Experts of a small language model: 11.7M parameters.
Below are experts of layer 7 (counted from 0) of a mixture-of-experts language model. Rows are named router (the router's row for the expert), down (a neuron's output weights, with its number) and show model dimensions 32-63. Each number is 128 + 24 x the weight over its row's rms, rounded and kept within 0 to 255.
Before each expert's rows: "raises" lists some tokens whose logits its average output raises strongly, later layers aside. This comes from a sample of Wikipedia text that the model never trained on.

# expert 42
raises: "===", "==", "}"
router [160 119 144 131 103 112  95 116 141 103 115 181 155 139 100 105 127 134 124 141 136 115 146 103 108 109 105  85  89 118 155 142]
down0 [128  95 134  82 131 142 100 103 101 114 138 163 144 157 142 141 132 123 174 111 121 130  94 186 163  78 128 195 132 112 119 146]
down1 [ 94 136 161 102 137 124 131 143 123 145 112 130 112 108 166 145 117 114 143 116 111 178 107 128 147 141 145 167  89 153 121  99]
down2 [157 134 143 100 115  82 179 102 163  84 134 130 124 128  80 134 113 126  91 111 115 111 164 121  94 141 141  90  84 151 139 155]
down3 [100 128 146 128 144 145 137 142 132 137 175 145 102 133 126 151 124 132 178 133  97 134 170 121 130  96 101 118 129 129  81 108]
down4 [ 88 125 115 146 134 111 126 123 150 134 150 151 156 108 113 108 136 138 102 109 107 110 111 133 134 113 128 158 155 144 104 157]
down5 [141 128 147 131 143 120 158 119 148 122 160 138 138 112  95 115 100 161 141 127 176  92 167 138 113 156 117 159 160 166 115 128]
down6 [124 129 155 143 110 128 122 120  95  97 122 140 140 148 137  93  99 100 128 147 146 117 119 120 135 139  87  93 146 133 137 132]
down7 [135 123 139 114 140 117 110 160 149 142 161 152 130 120 146 150 130  54 158 116 135 130 129 120 152 114 124 132 132 129  88 104]
down8 [ 94 153 178  99 128 102  76 114 119 162 141 133 118 105 146 128 112 142 109 129 128 101 143 141 142 141 146 143 181 154 117 166]
down9 [116  95  84 148 161 148 116 146 151 116 121 147 155  82 145 117 131 139 136 144  72 155 150 108 140 127 141 141 134 142 126 120]
down10 [122  95 119 153 111 181 125 126 152 139 127 136 111  94 153 140 144 142 131  76  93 138 139 144 180 117 109 131  88 128 163 162]
down11 [151 140 114  99 185 113 132 129 104 137 144 100 114 114 134 114 148  95 114 130 155 139 164 104 122 129  96 139 114  99 113 139]
down12 [184 127 130 142 141 122 118 135 117 124 147 118 139 149 173 153 119 107 113 111 103 111 147 157 167 122 106 149 138 139  90  91]
down13 [112 114 164 148 136  87 111 131 147  97 164 139 103 109 117 100 152 119 149 126 139 120 149 128 145 138 126 134 134 138  93 141]
down14 [153 106  93 117 130 141 119 115 144 158  74 119 153 158 138 142 131  68 133 126 109 135 124 105 157 137 136 145 101  89 149 126]
down15 [131 144 136 131 136  98 168 118 126 167 148 137 130 142  71 129 131 124 141 170 123 138 123  72 149 107 173 182 102  82 113  98]
down16 [106 117 114  92 100 133 107 144 138 135 124 155 166 107 146 147 121  90 113 126 171 180  85 106 100 163 146 122 146 111 175 176]
down17 [113 162 185 116 142 154 148 154 145 122 169  74 112 181 141 112 155 160 143  99 139 139 134 114 104 115 175 137  91  94 127 103]
down18 [159 140 143 114 154 154 141 128 154 126 148 141 139 123  70 153  68 112  97 106 140 119 165 107  93 127 117 124 130 153 112 120]
down19 [115 116 146 126 113 100 148 128 136 133 140 118 122 161 111 112 174 128 157 142 148 107 112 159  93 160 181 102 102 103 171  96]
down20 [108 131 136 165 133 114 152 158 140 160 118 135 150  80 117 118 131 125 158 127 177 162 143  83 122  82 158 119 133 130 160 111]
down21 [136 165 131 154 107 102 144 139 109 122 157 137 153 126 127 142 124  95  88 101 140 188 104 116 133  97 107 134 119 129 107 135]
down22 [138 165 140  88 127 108 106  83 110  92  68 127 183 148 163 122 134 133 118 105  85 124 147 100 150 148 113 122 157  82 180 143]
down23 [155 140 152 123 118 158 138 118 136 165 117 129 123  85 110 135 110 134 161 166 148 117 126 149 141 113 146 120 168 133  97 124]
down24 [157 117 121 152 126 141 124 119 128 160 100 140  98 155 110 128  66 138 148 177 148  94 150 116 161 134 144 141 114  75 121 123]
down25 [128 131 137 108 136 126  96 132  96 111 141 155 138 123 156 125 109 183 137 118 162  78 144 178 149 153 113 129 152 157  91 133]
down26 [140 140 130 116  80 168 126 134 105 137 174  82 140 118 138 133 116 129 148 149 155 108  90 102 135 183 127 119 167 162 132 137]
down27 [164 152  64 158 152 137 112 132 146 135 124  90 108 152 131 103 162 122 205 139 104 146 155 134 124 178 111  96 156  97 110 134]
down28 [119 133 156 155 148 129 137 130 129 125 156  97 143  86 182 150 125 165  95  86 169 101 158 108 126 147 144 108  85 117  91 114]
down29 [144 123 121 125  87  97 113  97 154 163 112  85 151 114 140 172 134 113 154 109 138 134 122 154 168 118 163 154 139 139 128 124]
down30 [121 152  79 134 155 134 102 110 154 111  99 106 146 118 174 171 181 160 117 125 120 113 126 100 140 133 126 135 186 120 111 130]
down31 [ 88 100 131 149 145  89 120  91 173 170 113  97 138  87 123 140 137 143 110 117 116 138 113 117 100 174 100 110 182 195 145 104]
down32 [144 122 131 142 108 187 111 118  73 125 184 117 143 176 159 147 126 125 149  93 118 163 138 133 163  91 173 180 170 189 116 132]
down33 [132  80 112 117 142 103 118 114 103 147 159 134 105  99 128  90 111 181 120 125  84 135 109 143 160  92 131  94 174 143 114 123]
down34 [145 139 161 159 148 152 108 123 130 165 177 104 143  97 115 109  73 103 109 119 166 113 126 106  68 147 105 145 130 115 134 132]
down35 [134 141 117  98 125  88 161 131 125 143 118 117 135 104 116 115 123 124 118 141  84 123 132 139  74  93 132 137 147 128 146 162]
down36 [151 108  99 125 150 108 130 120 136  93 196 126 116  89 132 153 148  78 134 125 102 125 137 102 178  94 136 130 132 131 109 140]
down37 [116 149 192 132 121  69 124 142 115 133 129  99 173 162 120 126 110 107 128 141 105  87 129 132 116 120 196 127 145 136  92 109]
down38 [135 116 107 113 128 158 175 127  81 147 146 102 139 127 149 102 138 124 117 140 146 114 126 118 175  94 135 137  98 126 174 116]
down39 [140 150 138 128 154  97  87 120  98 154 105  57 130 164 133 118 141 131 109 145 132 129 171 102 123 146 121 111 133 100 132 150]
down40 [131 117 111  96 154 114  82 132 135 162 157 135 101 148  94 103 162 113 128 111 113 156  83 155 143 112  96 100 109 132  94 140]
down41 [104 100  89 124 151 129 122 123 158 129 102 153 142 139 175 156 143 165 128 110 110 119  90 121 113 127 126 124 158  92 158 148]
down42 [ 96 103 145 107 127 168 125  99 128 138  67 132 134 127 120 166 151 136 117 112 129 107  96 141 120 172 102 137  98 123 136 136]
down43 [150  92 100 119 113 108 118 116 102 141 107 107 137  74 118 122 125 138 114 150  88 113 102 150 161  86 178 107 127 100 144 104]
down44 [139 170 110 135 143 135 122 168 146 117 138 114 105 135 161 126 136 151  94 107 114 156 137 138  77 192 118 147 140  77 119 137]
down45 [127 143 152 130 124 118 108 151 127 117 107 130  95 147 118 145  84 127 142 146 176 125 120 168 119 139 113 100 154 139 145 154]
down46 [137 178 145 118 140 137 142 110 125 115 132  79 122  89 132 102 121 126  92 128 140 134 142 115 108 177 205  84 125 141 112 153]
down47 [147 101  75 126 101 148 150 162 100 122 203 126 109 100 150 144 140 135 129 134 189 140 116 110 115 119 126  96 114 160  98 152]
down48 [125 135 113 113 129  94 139 130  99 153 130 130 133  85 116 119 161 171 112 173 155 118 142 116 116 105 164 109 136 138  99 133]
down49 [132 113 153  98 115 142 124 149 155 118 112 182 101 112  99 124 127 136 130  96 128 159 113 173 172  89 121 183 123 151 111 131]
down50 [103 155 135 120  87  86 126 170  94 140 109 137 129  98 141 167 110 154 161 106 157 115 148 126 124  81 166 152 151 132 138 151]
down51 [119  84 102 121 134 115 119 122 155  81 114 180 136 132 168 142 137 179 111  67 127  59 106 113 101 127 140 153 102 128 116 167]
down52 [119 134  98 120  87 153  95 129 135 108 115 155  96 133 166 151 117 100 130 124 147 154 144 122 126 129 153 155 121 121 104 163]
down53 [112 136 128  96 106 142 122 122 138 143  90  96 116 115 135  96 129 151 147 149 113 133 153 132  97 145 137 118 134  87 151 137]
down54 [133 128 117 115 169 138 140 168 128 139 110 146 127 150 125 146 121 135 140 125 102 133 118 103 132 133 133 168 119 151 139 108]
down55 [148  87 126  74 141 148 112 139 130 169 198  92 117 180  99 125 131 134 108 140 136 109 113 107 107  99 100 107 122 160 138 136]
down56 [171 104 143 133 178 147 139 109 144 120 150 119 131 135 127 134 118 125 156 123 118 102 171 141 116 103  96 113 103 167 137  89]
down57 [170  95  77 124 142 115 104 166 117 110 132 144 146 141 137 140 139 176 128  74 134 145 103  98 108 114 128 143 116 121 123 159]
down58 [159 109 169  87 129 116 164 134  98 155 157  71  99  86 154 178 123 128  96 140 152 132 110 131 114 130 133 110 123 136 154 135]
down59 [112 143 130 145 151 131 116 117 130 152 135 103 160 103 127 124 164 128 142 141 122 173 117 123 125 111 147 156 141  87 140 118]
down60 [105 155 156 162 177 133 161 150 133 120 151 142 131 108 115 100 121 102 104 112 133 131 115 131 172 163 134 121 112  85 161 155]
down61 [158 123  77 149 129 128 146 119  98 161 171 138 128 121 109 113 118 147  97 129  65 106  93 143 117 162 119  59 134 112 127  99]
down62 [150 106 130 132 116  99 126  87 111 174 136 113  95 106 153 126 138 172 145 119 118 133 171 165 160 138  96  86 124 102 112 138]
down63 [ 95 122 117 123 120  86 125 111 129 113 104 131 159  78 132 109 148 162 120  93 133 108 174 127  92 133 143 131 127  78 136 121]